Experts of a small language model: a softmax router.
Below are experts of layer 2 (counted from 0) of a mixture-of-experts language model. Rows are named router (the router's row for the expert), gate (a neuron's input weights, with its number), up (a neuron's input weights, with its number) and show model dimensions 0-159. Each number is 128 + 32 x the weight over its row's rms, rounded and kept within 0 to 255. Numbers have three digits each.
After each expert's rows: a language model's description of what the expert responds to. This comes from a sample of Wikipedia text that the model never trained on.

# expert 23
router:139097126209119098139099177134172092166165097134096122170103068071155157111114170108112124107163143149094122160107097096106161100107133096100136098150088137087112101060111150113142117108112163146146128163134179092149066124062085152091069093103105157154119057150156159138120126075111086128105101050155148145175126145081196157133080110116093102089085106207204138153101096134099139149159145142166072133148102097124095092160158166101159134116132125114110084128106108140080157127151146
gate2:106165171127153103079105157162151204215146117104154103070125152110129148164098131144169155092118152103148141180090121125113095147084184138076098141114136184123165145137121118137172146121107129130074118093129138110102123128148107135193150090150097098071116168148143079186094132079138058083083134149176146199171154130170142143150147132075135148132121126111157112082107116136133109155119104136115125060079098119114090160085160165118168095100061109134116171107127204087107154190163152
up2:092152129102118137108119153169109165158156157109148054116147213057127121140086113115134074165153172122106074104141108125097122113111116130115111161121091108098148174112163186132168131126143111133141124141112109140117105106168131182116117091161213057072152139111124162154099105104136105058172092192154098171097123119143118152182147173128161131180132119069141151166121087123101093104152126134098115132133097183160124210133128087187135125113092160096067142107173090095105159152153058
gate3:110114192091106124106119131134087126179135119090112188161143029158105169149125099086161100135080125104117095131096163137120174081075158073070138189123103151148122133147080175159078165150128124110119105099130079153170145089180118191161203108063153118168148139130115118144075163145144137137174145157187098127123138124107121126143114114190124122068159226129096136115129114138119190120159138133108124120122139117105142155075103115148091136044124130109162102116127108085132149095170144
up3:122166099138099179167069135068175159107120110094143130096124126031071157164131140167148114140166175123120121105180110138135185139138127185188055124123152148114142120142126126104084061174131168198123068150184099102143124111161163112133105149164121127115161129137191104204120115125112117127099113139107126121159061121130127130066059167141105144141092049178164090135161166106108117149148099094177132098140082168122111127157133085136102104194117168143132160133126121151117161101130119
gate4:159095229172076125131137143097167067122123143169093218130103143153155131128093125106156108097149191088084086122113113179117189100042083126092162176072122116095143120134106130130134113182113166189144162124098121175188158139092107149088087108133104128135130132152115194109051113114142167120180148170096145166122117130130145114192144198080130109114126171162158134107148171146083096162138107079159100122145185140113155122141160153131127139099155141095120146149109123120137099113120148
up4:131146107120064104132135122114136152147172147067118082100084147090091112133093148119092158127149120158130134105125137135116140143178192138072137132130151182058098138131145143082100179141125149105121092128079097099143131140085113149142083127173155110124144091092189137134109068208128119052158089112149074110132187128113136150097114132090095063113204119141190127153193185135079150080072141115125190114118120142083152105080048141143125111102106123129141132123177136133157136107058141
gate5:137089112168138102072170105163118166147176128168136062217129186147091138153157133117110171093109138063137140085126143137120177140056101132112114128182139084119159158178147130118131085167108111163116057132087176156109105152129102104152103138119118115199135142097161080093042081123124129108186103093159076146135127112148149062158142096125154081070106147132148166099087149130111152109103122147129108131115088148143159189121108131148135119137083124106126120216108097127129193141142080
up5:108136183146150098146074120078118072130170059069191197116150097154119116151169173100142163121178124119147132159123121158119119109170171130155136135165149090124114092084134125094186046120080155120123178149168085164100115097087234103094164151143109189073116140105120130082116094119133188151119126086092120096157141142087107074165119154135117134131155096141132142164169123103092159174143161160152148097163129085147185044110143130129129121142140100149129075145109145125131129122153167
Short inner syllables. Two-letter vowel-consonant pieces inside names and foreign words, such as ul in Abdul, al, ar, ol, ai.

# expert 14
router:130080143160141100138083215110170156144214114147096112187089075109172112080082162116120079104161150156100103162072105088093180110129111101088098089149096108103140089088093126123118133140106141172107134149140093079108115116100127136134070115103102128169127071165176174159141168112098047099181109102159113139175157155118181136131098085112088107111102111098142144157099090176120127109149160142139057162104102075122098096172162148143150125145145120130153092083109091130155183117149168
gate3:118090103117101149143082159082118074114158167140114141141064174080161133115081123117142125116116041116112108168111137152142138144126127130154116183167068103129109122122159162118144109134063127154146141093063112121156122134144091132140133122114215131121102126127181105103116098133133087136192123136068085194085175113140060089111139098105101098136132178123145122146120115167086147073136155166117090085094112151079194171107153082118126058173138149049115139199108093117084096111132159
up3:211178182146095142134123080174069106163165171099093095112142170172123170115134097159118091181172141123100097164102148153100108087126144133124167135142147093162145079132167111178187121105138114124184193129060113155174094153088177126136126116156085140064147140166116149201168134100125120119136150099106087145030103199086091161113125147106097149151122130098161121104133134070100117107126117208089122115137103115143143155100105086115135107148167131105084113153165122114155146113119095
gate4:117092133088126082149115175109129131185145175043161165153133123113116143199165139126137100110121168048157141121137102181112115135068149139157145089136177095130117070160124127141128141201101135102195167133113156096197119172147087174156157120094144144072124128134069071118098110116106117135088156191116103092133139058130075125119172134144089117140138123085100175129107127106093120100164121142127145160136147101129069132118193163126108163184120162106118125122080127113119199096197126
up4:132163106099191083206145156092113131079149131090084115112153099134112113130107138156202118142128126146115116130158126095121133115115158129092136134067134162095192143089149115172179069090073098099151111154164145151128078136129178164090149152161146105178202137140166187126089090125118083156191111162156148065141144097127203148056092113173121118158159119131124122160164103095108118137156171122151100167099122156159141114099095127102151206066110145195103109133126118127089156096159124
gate5:128120165142118148107126112116080136095145116090066146145117138138160072152105099141131093163164119086139103067142155132068137158094108118113157128093154101027076159099146110104111115088073207151107072090080171128113097153112120185150142148166165150145153091161156192122106091141139092159123150161056140123131145123091153157118055115119122140108165193140080124151144121138101113162099189168039143112124164099156106134147102119095132054132111082136092133152106092074109122109141160
up5:093167117107166129077142098125107130136158153163183152088126108128113126115151132113109160141099085152191123153077149128144123084116112102168069122178099168179056094129088136153105108131141086086139148100112106121170127072067130138146091110055117129110097102094175124085132098128150143110127129161130107134068161125108113160085163130115137225124101129110107117133089069171156094131142065087164061061136104184102124134225135114158163122101138124131172161104120167148110167064131141
gate6:112144127096115114082179160165119103121101106130103126144084106099149144133139183157154143091128145147102194094147104084139142124112136086126149095166155087121126106117129114168077063106146148081121140072074122140137112068128158118174137146167150145119102116077088147060168131154163161076156068141126072110150188159130107044130143164150134078182172116194180198162122078107103118090158112136178062126109062168145128107150128134146108146172141093164129145118119067134080146143096121
up6:136107125140153133177155096163076144120125183096076111133065124140121161105100131123128172134123064147083110138104173143087130124094111142066076177091098071102115139068215164101141094153102123135099087068066099044119127143112123194116147086110102095111138104097170128127082153127155090170120163125089125154134090119142180152098113108085166072089083163112117133127113118103082090116114148142139135111117068164168152105088136114118129120186152076098117189120133089073153124151173136
Capitalized name/title openings. Opening pieces of capitalized titles and names, often in offices and tables, e.g. Judge, Pat, Mar(ion), Rev., plus CJK byte pieces.

# expert 15
router:168105082154090118146128130141156088151147086169107092150093142128162093100121125126073110104171151143092129137127101134092162113205084084085131087140086150102152082134113187104170149167103155182223133183096095110060118121165111189090080097082096146175095122168152115118131151107133093110133090115141110143158121180070090197175133096151100154113132139127176167134121099148137182171149106145109090127137112118143114110129131120120155134071194111113174129070103111161097158078182135
gate29:121134131117118084097097152153074135154158062109152128144113150134080163153139157144132190092165123134122118193096104133138115082211171113158126135076114143143046150094125111114174198217102097131092192163098178087153165115116148072150148174139140109136155113154151137104152153100156191174149166095130098136089137161146125130149068102104084120115092121168147140124096163091088136089144129118101129148124140111127147127156164088075152146163127054139111096173109140104163119062064141
up29:119140090102143077115136141199116123141121248114151133151113111118114117116172203157179148139126157132129075096109113090075095125121187109046142140136168055126137168116120122182122158068177092133138156131134145120138159144088160122158122085134102085084187102100123127155087084115135145083064146157133121101114096085189103112161113157090138136081136150187096159163107156173132088151109134135137194144125120128165182144149148175107146108135071154122134081149151145138132168167090121
gate30:163117098092141126119109078113119097144056095152154169108101125111133173090158123109163164151159162107146120109170073058164131148136168099097147112114093149171104162136131105017064149071126170119134128151139129130085147155145167078089137144099146071143102029159164195141107099127137098122141113122178120116132132112126055155134121122138136111102129143111136123148124127168119137087174084131103117162183180147195147097185171132138157180097160137083180161167137119125081155164119149
up30:135119071073142112122100120155135139138101112143178208116092151146136101132106083166164112147134166127108177137141148104097108145143119041098106113076148135140081084112159116118082139121163137113144152109115161141122133126149217114131161181107134099083069102181101154114134138179163092090191159184090085141165128105097123144095135139131111084127098123207106161075180140155122084117105085151097104143078190127166100137186178108084164115131115137085147082092123103103061126082155131
gate31:115102085118081150137116085171152112128161164187114095107173085159065124102170112059120111119079132172074081094101124049121086112097133121127137157154075115211115120136142152146127167105135113174130124142099155136144124104195167150098145168165147127128069128113112118132107156101106077120093096158079147097096125065110132105187144162123123176140165107155172146134079085174136130155180063140166134131126139151096174098170145132133061170126087124141152218147112156138127087144155148
up31:103112170129146090114134102109141155119104141169135137135191153115116166119149094123106130180078187137180164147116057082161146163119158081106208108150183133150081090128087119129107076050132114116082142149177133152141102212124127138169092163094201118126106147164102145169137090156163142140143117124161117093153078111160117137113151195153140168110104106169177192156141142163120213142135133181114133145137112147096118078158154110100121089141095173127067125170156108179156110107131122
gate32:147148158107139171151115128150116153111086151185142139129178158148087120102142075215156086131136095116089170163123152035119125097164115138108111146142107085145124114105102162137110155153137111153135097088060119161105114126146075142137128118121116143158166076154100118114129188084119171142109135091109147094086170132130088161139117032107118161135136076145116095103186151118164159136141122134088125166155142140137038159128133137166109009152135204151095120120133121188138152145145075
up32:213107121097081114144137153089149143168110139149167144110110110108104177133127099148112162118146116146111098112056175143168104142164074098174136109096092086141099145140147087103140111128173186150138054183160114103086165142162109155124177099133135120241156149074092128112135198075106198113134163060171182111110129133135153113132100155124092111136107149123157141102129181113142126128096120105089109134101105134136113136170140145124066145150125061072127127112153060074076110142140137
Noun suffix endings. Word-final suffixes and whole nouns ending a phrase, such as -ity, -ations, -ists, -ades, status, images, often before of, and, or a period.

# expert 13
router:161090053159121114142132156138157130140143092165122093167112142141165133115104124098086111110167170139118125138130059124094159116208078099089143100146093176078169083121116188096164145162113156167163128165082119101094122088187120161135086115070084154174071116160170114138114150104144109129136098123148110139171137163061093168137121101166106176096142170137196170145097115148122184207146123164147097128127109122117117101140134115101133162076185125144160130072094114166085166103191141
gate0:189150102165116098062109073141089121106152137164153081135156087100103124085104172122045133169165185118161138170109113183149180124117057128122090137084140114095152105173128193135139126134050064071065124130079117173085143098134135133086098112101121160065150121128117088129129125092133089130162130124192138128157170110127121183135098122112091152120080171111113134128148192173119108173093120098120167143067125120076137110109141132113100100126108197188116156135103144113126150144099132
up0:115140070116091114117148121095163138111108157122161169131127127124131113173177138160180130139189066115136159093151183118146137086116104090117056134144104091102164141172144175058126132093179111214142158168150110125119084131137079130199156131071176110184127152133127137071088153145134138091145140138083102124084132119159090090089204069113134100125113148143109117173143130102072141156153140147137084170094126087086097109159143118134117205091093133081158139154108154100153131187183120
gate1:115095127153085075133082101107176173174119149176140153046134094127170176139130129145095130146196125161092119107139104120132090142097073132185076091118061088128199119140136096128196124162115139081149149141133156169113153104175135157147145140121142184162145149194139120089079103111166096111099206122133143131167139134098133141106148153205101150149125208159097118139154074142154111150152109147174117130123157142118151134114079046114163149138165158092138174114094138149139090130126185
up1:093120163168109109154103100072072126096176169103174103128143119125156196129164190199161126104148164164110159106110100166133138133097109102124058140176094121123151083088110089121126124106154110104098086142180151090132136097138112096166103044157114173128186137123113082105085103085172132155117166191191169162125136130162119152110170135166108128130111148178162152111147115137125091139106137176155091124200103105074167132148116103134126146125135099089103163177122206109148157131189084
gate2:150097159151136119116114121122165161077117161098142124175099090137171072123146132085132141123113125051099124154135083161138120102203148107091134117178156132108158115162088076135137120136096118129096129084103133095139200100161092106170139127168081119077179113159123117137092134151160139116125141178132123156155047084121151138138181131081124160166172121166141164148116024127161137095098110138125216156153179120147183108136200095118065135102103130073115092130112149152199157136144119
up2:167123086113178163115138160105092133141084093121071107087154102085115159129128113082097095102138103141118118155166129141200155153117133150115147173111127130215107127108112194134173152166080144133100096103161117125135124095100124133061155166092144133166093190044131117211229132147130187127089126123102145157099112125104167150177100106151101143083146102120143075105098158133101183128178149113050131118161076131139095091123103109128180166146140133134150115141103091141127066145118153
gate3:153173140149158086113163102115119140135176128149066122100131159173162113117095103117143145158163152171100095129131056080132153172120087140138139152091167103111154148074102159154134148170185153171116107120139129173122093112135136122156124153167140179160090081133064114107091126130059145091060155180147143121189116120140041135128103070105136192157142161154163152145139192135120117161146088139137077173165155085123184105063108142066088085144177155129152112151110145143129063156121144
up3:151085095133113126108159134112159112122146093148152131146116158084125041148139114112119228120113128092126104090154158043141127167183118102149143116093116128048124145187069159177127158131191128066136146128112184131133130126115124126116084174146189149114124151159158089140171114128153072192092168151153140131164134141177154148115110060137139159078083179148144126123117121075098145093062073148104108148130109108169149136123149168092123126113177096114156066139174162128102127150084151
Plural and noun suffixes. Word-final suffixes forming plurals or abstract nouns, such as -ists, -ors, -ions, -ics, -ism, as in Medalists, Repetitions.

# expert 10
router:139094108147089103114095195212163088114185123151094090161071110048158165099092156117136105085153160137067074164072099079108138119165094108102058090154178139092105099101089156119157126170091139156119103150123120136135092092109111153136146094105105139144109102152137139181088093082082165090143109097162116175146153154140131150170094100107091151095138144122144165151088117174045127145167170139135073117150111091088080082161157154138159133125142119142131088088109107154155159105157155
gate0:110078106144087140119082134112095106137157096157116109091123127127150167044128199150152082075124128123145152112120088121120174121059137114131189156153117151140161145095120071123149124133099138109071116031125090106151134118145095111171113152101073103092209129103150172116159125147131140120165163111144094136161079099112191138121204142134124134177140137142142139103122089134126119141152150164114108175182131190181107129148169130101042168130162051166070092131157153148081132146147129
up0:182081147099143129198111142146138095169148180088142112159106139093127160109100121141209151076153110115171111046111162149048180152126130107098119159149188077065145159124128155197142118103086174097130143102096129129108087172194157127130138167063137121120166167110129129146157166112160141140146116127075119238130145125112123129094150157161120122138110153166087164153113115108168131131156104153046134134132106136149142219181144111100102141126143112121121145163150140106110111159134106
gate1:063141154140153115164109145155136170128105153089087087102134109168140171132143149093091166071171132121097129101145100150132066142110118165108148100146147131107155123109103161179144105077066121095089158142113110168139150154109210137146127182134121105142104130131148182088168087164155152125133156139093113117135222137130095115108123134142124109194146089181137176202093087093142175037149126159096087108085142148153121092189123120102114187167122156101145074154062114174122095131161115
up1:125107135151144147151092191130146089172146142153132117109092135120189114145132154087151115104162151119138097061109130132180047135066186149102096133146094108067134120097114161138161101151153056139150140161126131111141117153077141138143150155164079131124097156139126105097128124168088144153182187155081177143149103102130129149050096094119076089169149167123153083175069116088171159071134152179110115097146171100094082131167110105132152133131197098102074117201129161150086103095126147
gate2:125123129099118076063129161157155118099109077169105112177100098174136125115140155139107124126092104136088123146114147069140059112141124147161129093103116112140072139123101108196097175211130101152101159111119162119099109130121141147130146131123166154140114119159144051107144119053147213117136088076160132111135148184122169159095121125110123068093122116138142144139071170143206141091121119144101150088103173128125198173147177089096119097124125096125138094100059169075138160097052161
up2:115095142173130135125165167124165091187172164097133117120107090154153122102110112115103151102104096085074125110142131178123101132098077157142163046146185141110138071119118076101142178118130157178113103117118088143130132118199109161139140204146165080127144121120100119078165122140087179138126111099111124094199080131122160177101143076146168096135177152122122131151145122087233169152068147134132185123127124110118138090099160126112057162106130175120122081182107110140171180106102113
gate3:123035140095165132064115135128182108130116147132158068189123130083119173122147082092102176107213163081109101108143164151174154187172164151148090103144124149188097080150163142158174120179096119117117104148120100139140133168174160072114151124137116131114175172149093132108131088168097140077110108081136096105151183118071105131096107137121139175117136172144098104144054120120184162091125082161115143106121073101171116136144119104144149157113177165123106091159110165182157122136131160
up3:141136129145126169190135148161136165089143161172093129078128130081121084118062153102124104123111147135162134169146152118056146152092133131079133134097103203105140173077174163092106128100192117214121094121104187138089131145071124160138061171141125137092104176167124128169116100119181096170132139127051187176113162124111140106105131103115142094150091120128143174165175105181135108138129188096126089171151157198106143128090097172146148122134135114095172167132122124090089098151100133
Word-initial stems after function words. Opening pieces of longer words after and/the/of/to, e.g. inst(ability), dep(osited), expl(oded), ret(aining), cock-p(it).

# expert 12
router:145103136191110120162098128088168103153167079176113112138118118096216089085089093077115111094148158145100139156102132100101207077135134091113080091154112138105121075111072154081140135116096178157134151175110051104128113132100103153083101087119102137191117090161167150158177130125092060066114105108154074119168128172112138135184115125125092107118127054127105151147122091128116109131155160140085092151158074126126091124165140177156139186113116124166194114114115102122119164118134175
gate0:120178126115156103090159156105106085132096142134148179126126138085114131123114124156131153169148161119116187102062117115167106090116160149113121100083162136150119114059108135115189117129133035086105118094157175102072164115120113155101094097151157204103137115170080138105120160122100056108143116160128082133179086094133083198132044073121161085118074105107148106185125105091124122093167161149126108121065090156134136102143100143118139074192177101144114101131117085129120122163154168
up0:174174119145124146111125140136091082128131127123070153128130123066106174163118108145142108109141135176157138176059103155103088144130078199112126161115130149149111194117162150141106183170154105110130093175155179088158171108160104136072122170101148133156110125113112169127153105082100111103193053109096177160121118170074089151132167131133137101150135148140134148060112137147093134109143169134217177151117113163113129114093096069146075146160114066163203074143145092146122089150133149
gate1:092098135153120066125114086117109082081130139122128102095146104171113115124115185142132194052172136104149145150179165102162122187142075050160107118149153090182102140101077139171175073115158103226113079089170083115139113107163096137183136157137167145121175151088138167133092131138171121081173129114132112152095125129115138134093094146176126086156138094170163132138120128148119147115081139125083110150129081123138086131158160131096080080171170140107119137146170059160184109111141149
up1:114117136159116172113163140077151082067095099149129123143162161122221134163105085148124124139161118134097137027113117142128117135057121117148080129209102145104105121162129086085188107125092104141077137067131136141148167142124147121133162128140085192082094131140141070128083098127129159131109095124110093120123148128173158103094162155170123106103121095173118085137154081122120061152149147150126099057129156188180166156137175160155123154124161106074163108153179091144178174098130119
gate2:124097121144171077083137105157055093105166150161116059097159158121154164092116133168106134145158151108161146136092116079064078142188119133132192107114166069099114085135153098083126166137143097126087137117088064168088106132168153132110126111131183150099128087158145115122148100143093152116107128160149176069068128104081103103111162145156140132095140144099102086142120134148101204150164150159119110111125109054190149073169118118145075099179118161170149089091123166071081117099135126
up2:112119098069171086101075100134113146184131143070153139110150091167111121157116162062133142117110094118119164147056116144113154180075166142137164138163090065136166130147111119133200114149086152117140129173111105113155154104112153053118131150145166107207162112130125103118172087144161124124070169158141102114068107154147066192189134152118131162172136087179114136135080127124106123123188079109143146118074120095156124132108143136139116116148129189130159164057103085091145152108169176
gate3:100094119153111136135129158117178054116125157158118205139135118129095101146064089186129117126167149116139119105141153089171106128125142070131068069198083189176180105132154138130145122164052108130145138147081158135063111124090078119068097107097108150125156131142094117083097137128131144119122157087161172122103139127144182090140096067109134151124128139163093110105099132070172109132133126102141088114156129098150119156100137102121073179128141110092223129159161178077084089095085117
up3:126201102122121067136125112094130130094136168085062106138118125069158157119128085166210135086147109108164103138088152109167158135186058087140128119105160157128112124099132118062144098081180106136149123127145163153094143131122164115111118054119177135055096092146130152104125126067169150164168214145078127194130066117101122133144155099155111152150135127202155130126126165057139121124147101127188156120122122179072130094113104113123143115123121085143113145149135138111172162097188122
Vowels and accented letters. Vowel or accented word-start pieces, often after hyphens or in non-English names and scripts, such as O in Mid-Ohio, ü, é, ro.

# expert 17
router:163116118129074075173094131138141128213119095152090108130132096120116057117127128127114102109148165155113083147099122070117121122133083102082083119170090150098145111115104140080140177120062122130171104136108192123146107136142120146167119103124130224130144118149135159159136179109105138070153132116147126138139075166108122130144084084207110088094185056209112161187111099138106133112149167167154144173089108087127114127146150146109146097171154046146154110127087076187118142132135127
gate0:142118158123140130041110121108164195112138110103103152127134134125154194057130169129125068137148093098175092140102089088146113119119110145170047134122137179085104086163073116135121102112203103151160099120079104070137122136160132149127163170091136137123113093195198149146123133135101136115114123145102111125040139038131113125144104169149106195143148079179100149146151155151107106139144117152163159097165103102123138137188153097121101132142167111120153206132159166136134069103112120
up0:130101114143162153094149097107085109076199144100119130126132153148119071173147093090148147161054101111131091135114104119116170134190141095111118104132022085145158148113167123122099129146141189135140134165156145119140133177150133080098164116127115140149128103157187091127098123132131115100148136099120166120153120179187196155103127141112121149157101068066108090187112107145064122132170111154108142143103116118138192182065131127172106192117117128163154107129125010152129092131152158
gate1:111127114089165121139151112147185113153119156139152122127150177116176133110087148108131125104073119077033046091163154077110104117086167106122115121166102063148055164126184106191088134137142091116143144116097160168175124145071166116146144172167187208165100138177128120176117098089200148137107107168138179144110101127177082159141107163077143103144137131201102143153108142095109142148126101149057131134137087092124127128144185132165133147098132138126101128174104141149137116134124150
up1:132108090123069169054100127171164110187146131114133145156118141123015146130129127167158103085159123164165124184063172134174118134084121177145108110089167184157099068112088101130159105152133145147109154146127095148139100097149121098051108119144121130105114172049129129101173092126149067126132122156113098116092074121163148078176107083144134126058168121108117128087114100115131121132152104091144126126142170147133061116092161130104146101146062132107147155072110107108066146175136131
gate2:183074116082137090068090200142189072107075100102135132157093114121083130148126143106121187100144139104122183103169139097170172151098150096086127138174109104115137144152043094094138108122074134107141122088129102123088139183118114146122086134104059174072129168053155102085149126180139150131107083070112096086153150167154109138149178158081115159118164129144112160146090155088122117157131079080162120134113168150097119149108166148118122168158133155131138160090121192158104101158149110
up2:168098134066193124113137044155103119141137113160111154134122119098166099148146196091158177122148126082138103084164126140142155179151144138126092109129206130080105151123119121174170163102111198109167150079107205142122115137120118109105116163120148158103109121120090113168183097184148166097148136089097089086153191137177069096131182110184124122148121151136105171136130154153085115115145093119168128132170105107132086141155131168184060118099085112182147087068108118122167128107175137
gate3:125060110081112118155177091112105152208132120119161092142124086190126091090117168058104123143178095085133158149120107095072135191068142113104097085089132114217145148088150148101110137156137059142138144130127130138128134098153089153148155123105209168091139099122072141107112097133123172125081142134164095196118121121124038103143110087143101130125090087132112137171147146120096115104128111162149113054116068158115071128132139099118128096143118138103139098133062134104165099145086096
up3:137104149082079153170085124172159152152106196167094076108135120116118112117138172139115103115125142144071161046160118095115138142072137178149133104125171157144134117132155102103119153107158124119133136128109103124127089156179122101140106138132167116143174131148111167156107100105107092134122201129191102105111158067080131095181161097067125122110132119107091099139202050087093172173095142145080043125138149165107136145129148084146061057126124093146075107164090114123105145173150075
Prepositions and conjunctions. Commas, and, and prepositions like of, to, for, in, by, with linking phrases in running prose, as in "by the", "for the".

# expert 18
router:133098070196112090198074141192164112138149117135093114160094099102165144114105143120108111108144151134101120155088113122095171097186129092102095099163145164115062112151084188099154155115120156131111127118080167114131116132103091144140093089070103149171129127168150133188116126037102127127105089107153154152169108133132120126147076130134090144094135117104152197157102121148115136113167129159154100121133088047078113082192152134064150125138087160213144098127104102152078167121150174
gate2:169084126106111108153104127138148122088114111208154159175155105129120097134110142194122133118091185143150109083100103145159106164098110188084183136147079141146141072093126110130106097163190156107119102118135179081121061170133124121154092054090147121125106174167095126125114139137102109140124063111177055070106143132173145090129159142175144106086100081141136061090108123181125169159119115163116091103115136060102163115127142139155106151179109163130112064171140096127129122155099198
up2:161114148080102148150139125131112119114120136181114131149066152152170112109074147190178124185104125163109107115112223102173127128095137144138188094114093145196113161043173190085103123135142171143045097157123122104077116130139130135169163052175097121117112161130138120087142149178091165182138177100163110094068133142107135145138164137157149137079076109107155146154116129158110136105136109119112126109166155146081122127146089135158122127104134148091093156114077053129154104119147198
gate3:095106157168170105146121138102091142173138145125120167147143133110150163134114129128086130136115105112161099116105096102086123142047131166149088127175125116147112084135167147119162127177147106123106205054058122144125182141178153135120136127156124150100127138200109115132099131100057111088094139130112101089120163114155109118090094134131139162111247144147140194105060109132153103147149096123128165082122107083123170143154130189087128202116121090058109076132174118149125111163187174
up3:101165111103165055074080153191117137099113149122086091122192139138138156142096089194105172151112145139088118109204152113123137117213123116125160103081118114094133127119104105147168106112156113188132037121149161073118061121129179101167196126171155146157188125096120076107129054143076108168097132108191152166134106164116111090211148136091121131134106140140136104124174110146094133066138157162131118137153137161150137142115149082116132159112102089134152109096114120122146154139127104
gate4:103119137185130128209155124134123107086132121172089135100091144118113146152162044102196120116155091104153137123142090097072153147129102135156232127179138087112148119113112180149107135109054203158146135128152123100145129121063091089116106144168136143115121095111133141115063160133139107181147064167090160054092110118141101135116154087169132097186088116109107091146120134130158125142108185142151111107119138127105075098079149179140114115197121097090125138077166094109131135135076151
up4:090118104170163154131146114132080123123128096199156075158089171171074170200073109110145154111103137157192107145123107160198169155140111132127158126168139098162126157122088159132145145117099125117132127076118106131157168114150101107068116110085116095115111148105130160169123117129092107077139101081111081115129071190137137138172129119182130162163150128166168163145129063081152133108067092158112083181147135125139123178139136046154155144129140108086089135144178118094101119165197054
gate5:138150097131133138090138110029154133137066088078168134127097113181115152117113116096121143101105144096107102139093111104131150151125142120083110122177132156193101109123147107131085192127106105166105178177024070129118124078175122087170155108124147135087186168114131162157131161109118070109079201176099097148090148150114118143135116157150104175071188105105153144109109190177088193143140081141108149075128091088076135146143127144139153113130110124105140093120164171123153152111118151
up5:086153103091147079171074182087189133161062080111128147079133161142155157125108129093134122096120127132102113095143060168145167119117141156116114126157135124156154140126134088164119155176079116123099118129074034151199122130153111142191144128130150130141087159092100130138063125100147107130109176167069116119126158150146081145094149144124146131083156154124170128045178105177114158139111131095120123144114104124114108166194154186136138091120120055042102160142146119159093099116079160
Mid-word consonant pieces. Single consonant letters inside a word or name, like m in cashmere, blackmailed, Waghmare, g in Zhengwei, b in outbreak.

# expert 19
router:156103113105104080175089151106147086213137094144094095141122114121106098108120124132119121121152166174097073158100118081112117110169111104088119120178077143109133109099111140071130163119073144131140096110114174126150118139125094160169111104132125223142155105148138158164142111123088136093160110114148129148135075168082110122147080117218113109082165092209114156193088100126121139112154162161142133202080112099098117120143164184104153097155137048137199107116085084177125155109136120
gate0:124132162084157181103124140116158117113162096107146102150112116099119101147123116134032083087145125102177119128072147095090159088166110109182116106215110145069134125178091093155115126090142156097081093104103171146116171162121140144112155118158158147109114079135159109144104136130166131113145129131206169189088118128070167109124102190149135116167145123108137184122140188147144154185136170133172109096119165169138134101130112158079028198154140121103137167151175088109162094113138113
up0:168123218130092134112088136123119174122162089081187137115194139116085143151111090128084112132160133154109120157064098072132192207065168158111132145126199125109180113149165119125100124131131087066127092115076127187103199134130127207087137130146161112162161150036189148149119090152143133117131136152198152167114168143123128153160085111143129125065130101103128151106106106169117121127175102087082148109102149166149135116144105130151137151110125141096168133149144131118149153144089136
gate1:118083106151100092124098087067218124114116114178135207121114081183128068113147050135050179124140127148162151135112101163113082158119186083105071110145116088079130152103124162073169055176163096160126161147127161138174130147128121145119127096148151144138094100101183106106127137170162146154091081127086194143103102149131175122150116082165143120120137128129117158125147097125107080108130159089115169107138098073138162134132133189103180132142069150149089115178134140104136099145132117
up1:133124111103125183184065114142163186177144124151138087131126123134099090081073136133136086146135215196126097170162179114153070152149110149140141101104144095151112130168081072117067162085128131144151150146099056125051134096110128098116147160135099105133137124135079096103176091098134125121095166099084136100176079132119128123099174099147167143110107098137112185068137130164118178092074142173145110100168183123121109109093170096158158114148123121078144174093129134092100060147112117
gate2:084055140078166127121160139113083123089146079187124162032145087073181166105119133126143103115190162164103161138093152176131144106089125103091160196129152175099108105179101125123156138127125106113139096082108145134097121161110119072152128171085078134117159081129126157158090150119101149095142108171119129114075129158122105135132122107111131099186149086133117137114098141112127126145179106131193207099138145132165154157147135129121081188098164102091123165086085108213143191130131158
up2:120130072151180130184106113121110117105104156125106122092109110137191166104131155089112156129170163079066123099116213179091123174224154077086120078059147092119076153118148165080059049151183169128161122127118146113116115126109187134099104122070119123134182165102101132118130117156138167114129097146143130135115126132128094076130120120119150106087088071146122163184182137096123084098113126095133124091145141150133166113090094064171168139120138164144086118107110115110120152132076141
gate3:148112095148159132104131149127109109152136111181063121128098098130119069053163068155091148120113176061142130160089110143099117155143082107119156089184153135170110112164115098109140136096091128166068120134155149144090193159160065158132113180167133102085101105119130109087125112130164109164164208156081165137127116179120082132095185120101131101096126105190174146099153112147147200162103146180108125174151154172073156159114141140100096162176165136120139137101137084071165131149122084
up3:133153068139143149128109105088182163188037171101131122113186115116124147108099162050145139074108145064102106135092062156116133091128101136140111073172144114141153124165169147098026094115112082186129094098142132151120168142158132121143100166125133084148103158076086168146117097124132139163181158143143127109164123129111146092161172114121142189058139153096149132128119118170099143115144100124160115172180132152107114154163129119159130151127170097154160070053169136114173091113089120
Prepositions and conjunctions. Function words and commas linking phrases in prose, such as in, of, and, with, typically the in in "a station in Sheffield".